{"n_layer": 14, "d_shared_expert": 192, "normalize_top_k": true, "vocab_size": 2516, "norm_eps": 1e-05, "positions": "rope", "tie_embeddings": false, "optimizer": "adamw", "beta1": 0.9, "schedule": "wsd", "decay_fraction": 1.0, "final_lr_fraction": 0.1}
Below are experts of layer 10 (counted from 0) of a mixture-of-experts language model. Rows are named router (the router's row for the expert), down (a neuron's output weights, with its number) and show model dimensions 0-191. Each number is 128 + 32 x the weight over its row's rms, rounded and kept within 0 to 255. Numbers have three digits each.
After each expert's rows: "raises" lists some tokens whose logits its average output raises strongly, later layers aside. This comes from a sample of Wikipedia text that the model never trained on.

# expert 38
router:122221109083119135166179170151149153144134172181124126125140123057099145096130109119117142172123123177120101155142163171064096067088073110149155156170124091142145158126062137134141060107092171133117134181100142121127128073187084122141141156158112132112153156150118112139161067134134101123115166075159138141133184120090113197141130077114135116141165129136103106194110110125129096096124128110066119125154104168060159094129103081157180138108140143086136096110158152040063180142179146135120118095092127157178161111169121178108107132093179139149165127125066112082130098145085122125
down0:142215083176168153148193100171122159126130124162113103147183156132143112145125076121089126141119110255087076097112098168136126153181132122152159105126146130135136129150149154084130180139146135196154129125102132150134083174097158150156149137134098103167111105125076143187101099074129049149186113107126101166077137103127168104162087126192146156166132123110194150117101164085075105126127150170132097129078165169158134132099115051162192068117098118126112162088175139146176108110149132145106121112165125120141149149092143177132111108145133151142071115097126154073156137106138130150
down1:133143117131191078131128095104162118146146150168121112200115165152189139121130092152117129087131132139157130114130170136125158159129081185145148075138120102171155119086154085107112100114130085121165146098181130203129169168144179144144133157190100110118135142082165203124099083151123229184070166217134074111150190136159132113113139164117171144109110130119068135128088127119164073128164125120140114084129084144156159179144073130134093125200110116158134121153130201116102178109056091179138140110117093147139086125133148162133098133125106112143116103102150173192145112140107136158
down2:035105077119110144142029167127142127158182160157122123078064116100123128132138104140086125116133131125148142180193173113128165085097157200141136146112098119136109091117127055073086152114125154183150123154128096140149110155131124142160187166127147136109049159140095119161143158122175157120127119101139153188140065138154094077164137096122084101075097152095125084108127134149132134188161147154090163164197151072147124059127069134145129106124142144157172151157136093138138158076153181069134130135161121141163138093135101114104148103081114188129105131156070192133144131122120118138
down3:098144162072150043108106113101155094121186063148087187126080123112165131102110108070090129129121093094096150101095063154132130128077121076143140097161093178123149159143113122132172111141091145092141191090125098145101140110128161058131161150092128147145136108088134119073110123096155145145129129162167091105091156109122089110136117099146035132066155133086096069154176133143093138121110118173100145104148137157163138152128193133154048167150121147145149175125087179166124100142143169176209117109129163144059159059134129093080104137123099144117135152117163142134092118183148121107
raises: "m", "y", "c"

# expert 77
router:119131119084090100124159117135157113106140153105083102148103122102142073157157154161170093117159139134085075106180103130109131135133115110186147081119154071194161112139117121186169106147140086110148169157102106205157143135110124135089177106117229105107134151138097118119121086150165134116166100098105084088145122102140133137151102095174165159130118178129108125130122099108099138075166120119101081107167165187122163096194155115127116113163135078113066114172108131055093113192181071125132120104118122098111107075123190150094103067116131068138112133060098123144177201122083158089
down0:138175093121183119154136135086083131137117160062153115149125082112129112147147124112162162042161062085155141164142156123153122118140155122179141112131132122156191148112075089156091079165142157132085098150142139093137118192112122076138197108143137107104122224154103096088047161119184109097103070145092120095133152095138125110118095123129184133125115107151136156107122120097104046091175123182133164114092095161157189079110102127102107185156100059137137054146150151112158167121127167144123117148107178074168139078138144132112132106124114118164114141121126123097208108120126148089
down1:094119105186185173194129116135111118116140121175164117120074122150135115115132131185133136132110135144126084137123137147107143107134122117163135114155051181078074189081146111166126198165087166096120121099109134114128164107117150119056148179123152117083122050118072110083080151152100093142168164167126122115092143111156147173182128147150143066129091121119170119153142090122124165138190175204126217134143156165099103104108114131104123125171122107136127193090102163129167136096103127069222144114140180132108117060154144144091123088106122125130197129153122135092132121087129098151
down2:152188133192070131098114182151159193101063108125175156160142138131062127103084171116144113139165149147151121130075113083190138128170185129163133165151089138135098119126137100093144128136115164131104058159099111078143142138115199172115162153172094100148134089121185120148129205131115154143161101116121092093108128153131097093090086113115126189093107083048131142152141173104161124097124167107174157179111124089123169107149093183120125162067162064206148162155088108153160194112107157121156140148132146107136115128091147121138072127113082087156137107138108102148116129087171143129
down3:108129145098117156104113155132098127118166124078190092125142080148152182140123168130089113107129146147130087149092074099152167142120129118192120065043113157129154125171141144106146147090150132153154112131131106096124134164138185146051159156088074149203167119152155128129102124054108129190157157095104106110175110137066160077122109142197117129120124153141111163135144141117164117077112130145086121077220094121126075136082114155073071098129113148134138073150168125197103132144091160109119115122076110091108099045140160140091145107144072104117137145177162113119147148076162100153
raises: "as", "e", "al", "a"

# expert 39
router:096178126149153128126160148092135147110132150124135143140146125071115125124094160147127160131112136140099170108092074116108085139097180093120098152158177131071124156114103104074143191111126152133167098106140152127161149100137092144162097107168123135081126149146148079118174083112149133127104124127112158131163152137142064120094172160137087136072123164057056166153131195219145178159066109099068079082128130162154089096167133182135115111118076155101125174149134114084101166093148183143079069113126102169119153129056067134160131061109130113155148098103161161104177120179107183114
down0:168153132152113175137123149118163148057100079124153110101153081119158171117142096061148098128161120103090121088131129127127140130159129143134126122089147059094167141122175194116106115122165174129122153136132129131121136166134194107118156090108183129141148183174130136122191095085157132155180128097127137123093204155094108117129104114088146115115127151131126174145146193149046062203155111140182162109138133124105201095118161137147105153095140099142204145178150095074168064174143134162104166071159157146125091115128114077047122159151112144120123069094113075130115105158114157101
down1:070144136121130101122119117056115064141162110173145157107062118151162131101095108128123127091112112135192068193119167078136116110146104129104099137137142131160120137108151107091081084051115144137126188185186117202045120135143071130139117115169175131065102119179158113120134069164163176095118117092155100146085169124139113121118143101179106111147138118103133132113157081153180126140127084134171110112005174153154120136133080141175127127127131154111164183136068097128125054129098159162175111133103121107136160165102086134089116127108138129158066143089136130136113098133141134144
down2:057140189160112106109103132129076107179167089091145079118105134122130121097089083141110155155142131125121098124141156056063098090193123114108191102134152132165178161096132104141120130138141140105175156137161107088095174060131101135122115102123129105095140079108109081137102123127179107106139125078173115129103101152175102149148132109104075168099093129129150142076091123119098089093117034070088097119071161097129117128136174151119135166105213147164100136151145130097103058151096099178130169188171135139097147098119188109096156153128162117100166168144121172150175124115137049113
down3:122142109185094182130074156146129170108171142105118167122062152131110088086151140101155151077114126151113100166082149175091110109146132177145073120118138149194121097141119085167120212127215131137130109146162183170080110149109098123107106180125149146118038189138151175129169121137173093105118145074150134100141104113091185123137092138124110103169068132090184115119167113095140157148112116081137136122109097088115113227146150113153162134104125147165105092121148153089137148107121121126053140090083101101123123148115171101165168138118190133113107163106135159095198115105119086175
raises: "et", "il", "ir"

# expert 60
router:158121089091120157128127132050093096073083093089144085133130244200113134114130093080127180127130140127171120110165122094093157092085102098129163120101135117089127091167119159124111185147117096101105086028111186140109122099156123059111136172092117130127083140107132172104050140107157135126122125113109073119150119101092178122153105134142155120169103103182140176099142130109136160115114103107108149118102164079163104107106184139101102078131161172082070164118113146133084122138107054185115131159158137058102132117147101145069159173151144162150093133101128100133140142096111136161
down0:127116116149102083153092089082178131135202161165114147120172109140086100170225115126107128130144109127103122175139082122172110117195153132100150164147169129100133173105192123072118139135119152101113109148066123096126096121092179175106099095134143108114166141099161144150193141172162157157170184086095067111095130132121139090105096134152140125141123182102091106096106135192074173114136153076102146164058123161099130200080112127118123180110075119062132113166132091095097084155163200099119164126119096135086151074124144128114108134125165117107175170102130168094133161097116132107
down1:099063186126136114199108132075155205120108130107132194186131099068171149146141139125092128136084151100136136109133105084158124110179116124137171087139112132050184101111127100120150065067136116143167142113148146177108155099158107149114088121112184106151077139171093144156105138147141145070212173103151144116162143117139199143161166074096124131128161098123085123079102079133117110084123069088117093153161171121105094168101122141107090096132136121150151173123095103149159174136145121142109180183127083123127032121106151127179085131175125114095135129159150122125146172134130181140
down2:135096136119101109172091111152104169089127097113122119073149106152109143133079096112117146135094093082157087111100117135187166153084131119147088171121147144118123175153165125126182110101093103113139110124153142129101148119124113165056098193109127120154177190083145140111121022102148079085090132146109197121121118127154131079143100133155075152142133124152101157087154154187123090133183152172136095157136138093115163051135074154137035142094161118108149116161151132142105133161113142045073136123164145135135125075150138121147073146104132132134097191151105140124104091145206104212
down3:094076134182151110124110115081223118118164119166171159125157173121127139099143037116132159124187189201111080156136163125118133138103137124128156175140149135162140132141175084137138086158147196129139095147131106139150126172102118169111094133123046149123094107172132118098064098107111082157162124088161068130131168136154132142117069102158125133168155144151098127098128106088125163156113163180161092108106125112132115116123112120158160160169172113084083172134096113113138089103050150153144178116110129156157120121098139091118125072166108189146169067123129135107124098060106128223
raises: "i", "es", "en", "ient"

# expert 37
router:135058116139156105141072154154127175089109147122082146166090098085136110148098118149170103078132105142138114126115195126116102132110116117094144150109134128099106096144111115130178117109155118062088121121110125163082185134142117036114155108134154150165145148123090128126110093183156135175128115132157132087150155131075176142167115158139132103118174069137093102058051117112112165113110206074137087110077154095178118115051151133115135138091192122133151132109170075130092143141182165114119158151140103109142062089145190191132196136196157118120145098109065115162152124140129144185
down0:142109115179119120159123163119113174097127129121178174169098115139039126155089066187145160177124134089101087137143142111088123081121137126142128169131093161178156155107126101119138139130134142164160133101121103098074168139140121169159114108142098194106134150098141123129145136169057201131126087143155085131081177100076118157111156123106139139141094146140101112136165109216152142200163076142148133115121102152085214176143116124208108102119155151165144128129065112118135068186152085186106129149139140208096137110122166108085126151163116153152119180135147085101084138160160095167
down1:097075138126128160079098169109127116103096159129083142066100142165120125132189152103142151108059121071178132124138173092065151095068097143135119156142109144125059106114139176195140120105094172087117087156106134146106146087170120063118174141169083144169161148175130139176171124123133134141111099147089133081111115107109180168123139168155182108118067159066140163144108139140129086147103151108165169089081090136085130166124174152159142095141124180166124089148085156126096099134107139138089117168051168101145123173133089178137144124147119076073156174158199100105151106090134124125
down2:145110062115094142104134069139148139109108190108165089131131117097096130175211118111083129128187176153177106170175141091131117150107143041056118200137155148148136126126149146134134097125134109074092113184120181113111081120101094135177204147061144169170109066083118085140102113103141120095123103147142168181056128084111153132145124167151159113153150173137144127171174123135147094123158109133186133105141151170097106124074071127124067126179145122085112165179095105101124153099111138111151107083039148106137110179118133110161111158160103118151144145132145141125131102131109083121
down3:162133132130113096105115068128116117130106117143171183089119086101106105166121167091101114134116095141111188116122123151136147142110135115089127123144098078160142147145127109086210135138129127079185123176185131161161092118074136144088103113136111135122089093133150098137080122112103103067068147189093151171131058139130139091157151112155154172158111151142136117062122128089135092133122133135110117106152119155167116150143098194098120080107080047153096170094156126127100196137096085129108079114049122071167129119088092081130190163118133156102079013122133093096148120094186137134
raises: "8", "6", "7", "9", "3", "2"

# expert 22
router:144157130145134128165144126119113099134102144076130132145094153161156086132108144184073142197174125113144092131151119119113079120112089123086158171160172100121093119152099181181173196153063149131155129147141159060084089127175146137164154121119144098133093071137081121127105153045105073104077128101103123113170118090128084153156068120129135107135103142139091128126115089163104123131114130091098103084129096167199094169164077159092083107175086193138118101088139202177105158136147059159117161125147127144125139214143136146081165093155127130103115125090102068135181150158101120113
down0:154141126096169142138100057094132134142125141183183079185056129145068155135161103086100145186138090154112108106113191133133186095087159170178170117135090107145149107139107127146082129159161141117103137131113134077174159136158110106176140216148127101168159180161086129114141148121134157116149095192162148088156117118097104109115139186083134092044169086136153115099123127091188119166184172069106124126096143142087158064163131118109108106190122137115149152168142151105069128187110153149151079181112097152136113091169081164091118146093133136139099126095109113109096127115145123163
down1:102087111107151102094141084117135076164163115107136099132124138130122086121136157096052132150032126076122150102137072165099087148118101176167116122121122164158120115104105114115051092066108145143144167082162142132172113169097099134131096149112143166190100105142128131191187119139115139134146084092136178129129113116158163130060120112125195073114110137137170121132200146115120072116087109121194123181112144118161147090133124110222046151122141121151102135096116107068088208169110135119152115129071085109127069100074111121145110139140112106106131101069151166120156131140128123099
down2:143099125144109102121153116122138106147138126183133070126112153102153163134082067134154135124120112200069100158183189132096151174145186217129102041112119083174129157148149087140121144118124154104179128176164106138100140123098146133146149095166078167115146144116191145152103143149151118097131149110095126165102130167105084130132120126096146162067123116129218107111140102141185164126210122178097148063130155151144132119083167162119176104123097127130150150136121123143106095131119129113191097163102077142144096065140068104093130096145134160111126077159089145142159027182103117142
down3:155205142170086105139131148137103159142095125124185150109151099128172152069175094141076121149092151114120115095094137151095171116111142138121118133166139132155141141107079166085170138083207092088172048120197049110143150126120075120116141150126100140120112109062132138174128175121118099129112199134066168160156113142124130127166146108101146105118159138171152081157151168136124087091132057138140111140118170113107144168087136068116144192161161149133171092124104110158140057123124156109100118087153221174099166124178122118155135163140153146150148172136151138115141047154161127098
raises: "a", "el", "ol"

# expert 68
router:122142135142112135093172128151148090124153184117093145107099091139193145150161147068106189124129077150126124154113142148098130091169102159153120073082155096179126140118151173102113155132177108133150115121135140113216184187084158157179158093153124148089164136112167078132106116070140101168115148058135105216094107114167126173145088048116116063154139103162188127152084114142165126125092103135144122080107110126126107127141098160160126086138116196208131153131150110141164086121112134117137117126117160194121102179103073136142210137134118141114116136146129164065143150118124193159
down0:146145084152156195142108134166124125149136142058142081155123118180128132194163143197157140135085157151078154115105086130090120145070096135081099108148146127120167163145146133120127086164173148115113143147127145166062131117130118116084080129116119115127167149163148138098105141182159061146098121114154149122055098094079145096081128113130116095028071090164122123127089098097123128144190147075101093120112108074194166157167119129210151120147061084107164119099133127111089132169129114163135100162151129117133126138130123078152158119204160111093126171137118168154184134069122089096
down1:140148051138132196178072161159164149120143106164128144123141191117205128182157147135144115116163151165108159125120048155190098148141133156102093120172095104095085078162076147176093029176143153096095157135106153100147158058090185121115110156128133107125118129120099113194108084113144122169139075107109143156092106129120167147035060142151112203077155159143099132090125083101091099135100129164108155157113119171108088124098119106116115157191122131148144137104158143098135164134118154118108141146106137158165147169147171125078141118129166090090089107140118144111154098117135103101
down2:079143104195075215165104127125078122107116140135173150168137172151163122134156146160142106139143171163158124098081073090152153089128124140068141165153128100121163132068117157097154091121167074091101086130101191168188161054134116100179110190128130132145122095079118127205119132124123098089106169134150107110158098063144135137106081163126150094105096146101162106150153100155127138100127154163082168128147095172124116107079112104157095069154104163197117112140146166085141134131161078214131165084132119131130125124105159102140140098110140173125117152132153196071179099112155104112
down3:092086218129067129193121102161185094062139143154117124101094121153088079111177099164163110130123186091148111083160154121130146169119100152099106169097115081135151149138116128174167132090100135065131138163206141201099110125152116116137143170116137111129092124127143111215141140142138171138158103089124132109140128144095174113134097126142129060104157092127143152128115160071117147201110140171137159152132082137120130120156138092119161112111132124205126159138091162167116148123108086173124164098142092163138120088063190096124133076080113146111119120139219092068115085132152075139
raises: "r", "re", "est", "p", "ra"

# expert 49
router:127075098096151162113072158088147127128193166130094151137152138215085071148153109117117160150082100108119128080124131136183150139163110132120163121127074158057142136077181068144125102178127142159106132087097074162099151180115131148139099146110176149084105131134153132140118073163154127093146121148148145096081091114120160075134141098116128101159089073166160134067152108120132099119140106183142105161110131093122172095096147120095172102143161151131155147129143135162094059146093163100136148233162130078097149142084122119121150158156113169127121121225133149121105165047172147157
down0:100152121146195133144170025164129120143124160187130140155121192131115104076118109067120104109138136164154120137150131199122145157132145074147118142182140125124113103113108142134144130128205136116109095176140091097174134121099108147147108146189149116111155079080047073152135113103151133127136096160092122106166139111132124186135097149140159090134108138157156131129113172172120107088094152159106139087152099101168148083090092163210064133189108052039106147190151125135111087082098137095086168129177160153127134166099160149161105103133103158122117146160113111111153134111132201155
down1:130161113165189144121150075137122159101138164116042174208168171167127115099180176078171161179119097104182153088160177126120125077131107139108145101153117142097149168076116076180170104167143077129119122143144122157162160141147087174200149140162083148127093158133157129118141163156126150115090118169132169110094153133173150140096119169070136095141147098107149115109121075111192141140100141181171159136094142134137102162151110117185201185136090148154109101148144133106136121115108127115127166080167154107102087167139169178146094124082103074160108129091118087126148173072107176099
down2:091082153161120103091120165173141119145171086140093129150119084106095137115103164097055157058099100096096127145138112116109185107155100183153115130104127192190125110149182119125111144104167104152112133164117070113142047134099188090107107154141094093123163120114190129168064122145149164122138146136091148142097185168108105105146133199141130118070133172132127149154096167086139158151154111166134060160054150091150124097129190146142128113086102118130131161130146133149096074126091150127172141077101170080110163111166184123127205103141074123112108113133138128176054095151099133139
down3:130110074128142150140166091147153143130118127089130127164113223098116135082085161145051069134120205100116115158150155094087120151140075103079187140100109076052129109141084110191141098120135098182153099059115168109101126171147124146134148151121148151181175150140133172179186140110114145145179130147177107070145130134151153122087105111167149120129113138164110087140132122106074117185039144094126148150167142111207123094065160141100125164143146152143146108122122084163145134117137134139116114178131119084098080162125129172135129089152182133132182081125099157149111200124105133124
raises: "i", "b", "-"

# expert 19
router:085081104160117131110130138150116143121156177136123110130154139128110167165186188129160194110139132187056108106083146207129133164152185147115105132132073109112140099122179101126084132138170155113064124121072142114123073145155110132118101141153127160077067154109195100106088108135142130139113145057113148152103138099071142118148112098165173133130112116129116143113121147165166147077133165128147110118092099160151160110179130117149106106111105139109127130070174089139088133078046154133141135158222157138092076179109066158094128117108123139168163093190137203058141165146110162115
down0:163166139120094180067180082157134126136168201089099100157141115111198128160171140154131134146130174121099126196168114111119135138068152128125145198110120122066065119102129170149163118130135122156142073145168149123072154205070094131124124119108110159075130186139178144126144138183152092121077133150126118142126127116101171123093055124125078121068077114140105096126150154124144069174122155100123152116105140125153147146100067184186104126114069126133124124154146171141157112164170166141105125132152150105094107200128117096115128129086098103147102106203116172168159078118111155184
down1:126078140121124158089074154099156141120083174116123120098101162149111156098130141138145114049149113163081161143124150107090178161082094124090084167135139123209135147092117083175098104124096136150132166143124101103172098109181102130141104167153150155164150139166115171173151158181103112077120155140140108029067128149166166136109133067149144086100108144096106112111125134111161102080125181114083133075110145134073137105142094163156141156119051133130084088088092130105132179136132107071141151102122197176077084097162161106132076148178081135093109086162117143183111085147105149106
down2:133109124129146102186112183096116153111127099145114133087112173103097137125111155129106064173154161101119121166099170117139117162181161120186157131121151108096140112088109107145110063112125167106166156094133085110077173130145103130155100167127153108108171120180153121106143108143127058083192134125162177090137119090175128119134167110176155125068128149123171112153181143154117154159080116157077178100188114126144055192145209137100158120147115117057218106203113172141171124125087106079092109169091165107097145158151143094109074091128089118132149155131126137079095111140147085111
down3:155191100149143142079206155145120061219098118097111141128125128098142138158155112129146148145173091119121164196187109113156180138102128155148146162126126115134137106111138156102109097127106163121122154107109180062093159130068092058114141106109079098156166144172200135149095156181124132158132107166105162113117113137111141163141162192103166205143167093162105175094134085087119071178115089119132116086149124136125093157105125144126090083146116135122108116110074144101129142103164166192089193187114097134117059147158100168116142150101126151076114174125136096132165102155089077122
raises: "im", "ic", "ian", "i", "a", "er"

# expert 11
router:137058146168161171163201144118135112170121145096113135158091160168134075114067075150129084155146084098099122118114160149098114144167096185154159098121149108168142108103093146126138107068103125115117129101125146123191135110152068128095173158117091171055092078085146124127123085139099124137108121087168076164130155098163193120163153105081119156149103161117158187116151112113162111117185137137063094089128178101122092118136112108151083139106113085137172126154103085098137122110163089051210124170143106164122131167132120150064094152152144161097075099115134179053112142117124130087
down0:136074142146167088092215155139127116119097143194148092100157165101100074184096096142122115155123120134225145151142154141124154120119149108151200136175131151166141123138146132082106099164138198133101089087137165117103113119053129119153114127161123091139094115100183211128130148072107170132079108180139139142069100126115174108131118082089135145156083151148142142127171115109157170175057160112107146130137096061114144121165113098147115215175137193077157127097116101123155118102138069133133131133141149108154148104184133121064101145150150169074145112106163144184132147126100129129
down1:115152148122134082170121089155144125096106122108169118131146109105080086114133157126100117096112065115092122170155145120145148117156116186136147071130110126147165110139162095110207104156170133200168146148164182161144194172155168199097113164136128181049190168125115155119114146152152118168143148158071091140118109149135180134116113194114115149147113131123123167161142148213102155150216122179084109144155098136117151150091148125136156118117134144146093099161126158146074148132117109138165076105137154146096077048148150129119159128122160114161131048182107179127066119146071092141
down2:125121130134121172157091144067143128123129046030106146082135128092132199177135198114141111109177163144093123088096092114150132118107137157139108077127066119146155177085132102140133151111080126111134138089170087120157161143127148080090154092061163088135157157171173147129121157136131105168127116130125120071118056163079149117184111143180099110106115144151118132109106087168150123121155099112101072136124160139187166169110099147078120190091137159166195130157107124123127169146125151142219076156162134159107172131205081139146162088123131146102142091136114111148136083140156089147
down3:166125163103127084133106121096123151123122094123090203137167087128085165095138095108133159156115091129149143154154094163101133168143074146111094113114120141109191209162112136152073154134118136083117114140099141128153117098129131124101139117134105094037104131115148069109128163106151183095115133052153150163096150067147152124112122129153125099150147072125089122142104106147105184117111105102136104127150142194141135141116074146145094147070133137154092061067111128182167058198072144167191111140129103182177125099104160109168136145086160130123151083206171161071099087122113182140
raises: "in", "it", "i"

# expert 74
router:154140146130146118168125118178149116152104128132162069055122121095119081116131114183052134094135113186136104168088133087078154139119144124139166129127110130172146145145139116134094162124182165122105151120114096065186082113128187114159118138118130134138118089088111161117154142124185089148153146154096129142120189171172137104201109144145082156145147123139110168131132073170121096111127080141134170147159109129108159180141148090160142124174125081128150107198150098124141116141133095067152190053161176143078108139065101146089176074109149157064153112106115180151131165107123052213
down0:124127131156117134083104119125126183096175143155084134132092137133101085116102144121134131167184112181141073077125191127106148176159125119124187160133118060099081134134190156121123109139149164112110123089110086086149157162151141114138172173123133162124127084157175141093132180173130198109146075152101125082109068080105163139099122156112025124158181154181126155181055114147104165117160154133124133115158125096084037110120129146124157102116158112114150095115176162122174148156140208115195126120114116081117099112082083055114150133154094094096150122138110115099117126136156089097
down1:094064100096206088096105164112134088121123126160168149113142137096142169171076142131140078117169138174165119157171184072090174153098159106176149093162107151211195138143143152111115128123123151115132130156153142124163074116111112049120084119105109144109163131176171083090089143130146137146100178110138144125131160188150089138115136123103171097113131137106182118064165098072151201117185142101142051145119153103147099083125120148138123155149159138156088135157144095148133124122172129129105120145124137102138083149125163203118072153095157115114112042078151168087083177128137148138
down2:217168165100117179158130175103134120084142107130169178124118077134083120154143191056105097193113140099141182199154139143148088097123179198114117102126134070141129133132113094130113159120133118119117164126093061112158098094183144149080113158109117074120138087142112098124114098165125141051142130133194116170147146092114144142123111125110096091125105135090161085151113145166120166129181134119108134059089182114134086125078120153097079093124118095088129095135130160164117186120110164084132114143184143111154113121120143141036156155130148162126169150156110068157169108077106093180
down3:136173097128131166114082142194124138152082074145096111196143103146132091084086146125127071146128073110153141048056173084104132118119161123125105154112142127111126136128131082142142119139183119134136121151084165140163131124150177151152169132097144085091077111053101081059085161135082144146151166133130123145065173159167148177046146132164098105138143098101117087133096124100121103110153182129115167143151086204165143122155158240120146137130106154155114134109146139118094150149195130125151120116170105141121117174141080111137152096146170111103176067145154144114162144108063109128
raises: "g", "H", "s", "al", "n", "m"

# expert 6
router:121088179149120127112213126154118133091106098107099122134139115128088127115146077178151172117095161182132131091129184180154162176104170102079131101138102114095169155124129048120103187155132112101070129037095110124128125110157135048080124094137140127119122143078158133114142116191170125161192046117116180087141146131145126094104161123158112110128116122117128112116112191181076171161089110127186165128116152099140136100131118186117100114090125077115116199112100178165085177149114137107188131174127108104138114090055169093088123101153114123133172127150142148153156134160118174130
down0:124122149155126177132137142109138160141132166174119099108171108105108129147186126121140139141113112115159113117081178120050114155091139101141158193112158179128102129146142117129086193158139196112134134116142134169117087125134107152150099157118110161145118090115148114061127089193113132077108154171147168127097164175074119153121111158139090101106196128132136094090123138116105166120129170149102098120069170137132130097065100134132142105099180128088109137188131083153106057000172147117128166092136138106189072114150122069154151130140082163099113126138147134066163081125156116132
down1:157138180102118140088133094077129153096142096106159126189150103172126156072119146161173185131152100118093108163123160152128148131139155178166179135123081107097142146105073131181147119091132153132153096128100157118113106108088172120060097111138093114136106178140160076142138169157061057094113144079187139149134127101180135124170118094157103110153107080160122168188156128143145167119137155121127119123108164196081066106197112065137121113153123068105132154130147138153094128133121132167097119132126126083106126095181104207176110161118103089098160070143075132077184074175163156106
down2:173134162122125112134152147109124078155130153151154125098055079175132088112138202163126132100100168102122135113183149126079169114092119127135103084063175144128075192192072087104134092137125141081124165114172128154080094177105180142126059112086137151152175142145138073127194063097191119130108135117143172103150098083114150039128153094144129108156128104142104132097130158093130080106109105135103174153104159188129068138138099164135134119122150087099130127163151133121102189127073136076138098138125171177118099123060122112081113107082126142158127136070104122078126129107168153105
down3:115085181166190128124108169112133110081131137107130148120130193165094092139126104228154167128087100160109058086090131096108043105135134109160162106155146157142086133126139161117091137126204162120130113126098139118162142167154089166067136136158093107114139171087082132111203176148159147116130153133151061144122157099103197179108142130138149103065120131113107121088153153130129107159145144068073096133111145131119109123125154180179120103067129207147090145177053130079146116123136112219065116123117155129146118149125120147108151141163159173094120118102143105160139117122099155130
raises: "a", "e", "at", "ar", "al", "o"

# expert 18
router:174157083115115155147169110176122097134107104149098109138205114170153155162120131111207147099117111154066108066085140141131130168160107118127124142157181089084097138096039106122166134112080137087098109091097122124220129132087109177127088130169110126160166159135166142126157162172142124120114098181093090099131152095131100126168131175055158087092128131201092171138169123155139089132086099076112170130168099104218138173103137095127104055175154176097085136111134179098102133150173111158132104162124101133154103145146133077103119139106126139106085121111153143075143151132110131120
down0:104148168147133131147161112143159110145141192133152165137105068119123171166116176114152111079149113170152156127096180132072151078069072159139075159110150124113107113120112112055125118078158146143100142113109158123146159057099157069111088116113139131107104120044127139080096166135123129131139141118150152169116127101116104153167096184151161136150149122153053061111090138141140075181134110104180159140104127137179156108158183130108131134178163116100255178114131157130164210104128145166153123071114182139085120117172113142141117148123106137173151134086140131116106097150123142159
down1:132168124111144072163152094123081181117138082160156102157133161139174081124131150084120141199128131085125132188090042078144092123071115196164118102104120127111122168123149137088162093156173109133138091120136170157141150124098144118222130174121126132141129132110134133124201168117105099153156101138123127201104154136142165121093115130112145161108103081149113127079079159102040094201128135075130107146161109105136093099117127166099117112183122112167119124117121124197133079155133126133159102148126106193152118125088068151121071160143140102141132169073182139153134113044169092134
down2:085168179144141138101040116100142123135165081070136112068149140117098138095157088155103127095095114156166092149141096129115092114179198151120120117096171113112154087120129130103136143085137128116147147131178106109138106141133185081180074068111100136168134128138156111118129118123155142117155152092139062148144159202126061149123132140149076140089108123086124122084135132155131133149185177095133156086079095112102169053151196088064191149061116081127163105077156109155092112148137156101113165108129109119085133076120164117112156115151144185187136096166126191147079138137140101086
down3:098139165060182218197133104141146174115156183157094126155170138180132157204132081089140156099083089161153062120167130101145133131110130122102086107144160131137118072128152169135198128118158119123048096160117149115171120098110097105143164098153132085085126173176187157140081139113168098163107107135140171117147084126133115199120139140119117168135101100107114101150108105116141180097128107136094118097145093108096086129067134096098177153177112108102146166108151060137172136131145071112135178201153138144120146154123085134074103107137210143123127147135111123181146153090126129134
raises: "u", "i", "o", "us", "in", "ot"

# expert 59
router:131129116146092093122160120159126134074130185080140154104134061169095141138167124081073101150114179075152063107079110151098151148147091096106119129154101159125122129176083143120081107144068160134159103125089187175167072140069137105132161091110079143083176148146108129135149144128147065113150087132072169155129137105112190170121156055151141133142188096136126083103166161140165139113175081121117115118142152080132129084068142093105132084164182131125118091207120144127118077106098106112150174090121187138132150111122161156131112120139158169185129114201131153180132089075121119157
down0:064127120137102115088082101155100165099129198113191126140087113168111130156130091124146145122125118184137104112173105168127109106117113116111151138125103150155131187158107109093147151185085086091146159056151101130122104083072080127131134145075130171122176139111126098115101150127143151101137132117101166156126105096086171168135156163137140167206125172173152164058029147094087131110117097159122180144119191159162067174070136089140114136182107140130125079141084133151138122198148157076086075161130159095123087174109133135151130153104113103138143126130200124141109184108101074123
down1:163145183082089122135143129083193124089165129138088159152098129119165124088128070080166128136090141152201143122195095143110126133155117141115128182143098107147126164100120207096191087143129108161148174133122074149143114071092109078165130174076135115131080126153098099075126117209121100129163118118120146087115135148172192106164139117116096114097167096152089136133119128123079189138119115131105151146113067167131193112135178113120092131183143128140094151136106153101104081138141159086100135137089175097103156093105113152103134192138053140115116146115143101116096167185106158032
down2:112133117118158202116133124056083114140106086102148161126136143106171167154129198131187096103119199065149171077141157186094177203102121104123145142177145121169126109150108194122149109134162168142133087184130130111169146159096146127100095153139120168143147121147123099119108149154099106128162143143117152121152140087099131129132179096151113097118141117135182136150119159148185133098064073161158099098131034189106155104196079117125148158197126068096149152107138103132139142122096180111150160131190134168139173150155096135090160144085163105076132109144090081070138118114157103163
down3:129110049129145188107131140131119113147083104132168094109098055158194160196119113133171109151156125128173128123099112094153112074154096076206089185077170139114155162131110116142156168130185144156106114081200103116107144163183129113171129114162127133160166106131130097089097136152131168125151131126125097136112071084109157116095090145113126084106100158154200133100147169128084111117084084100091176186111108106146163133147121096116166217130162129095116130143154130165147149149110080121091178164159136111180125133164095126100114103085130072102115172179182156069116153084106119133
raises: "-", "\n", "|"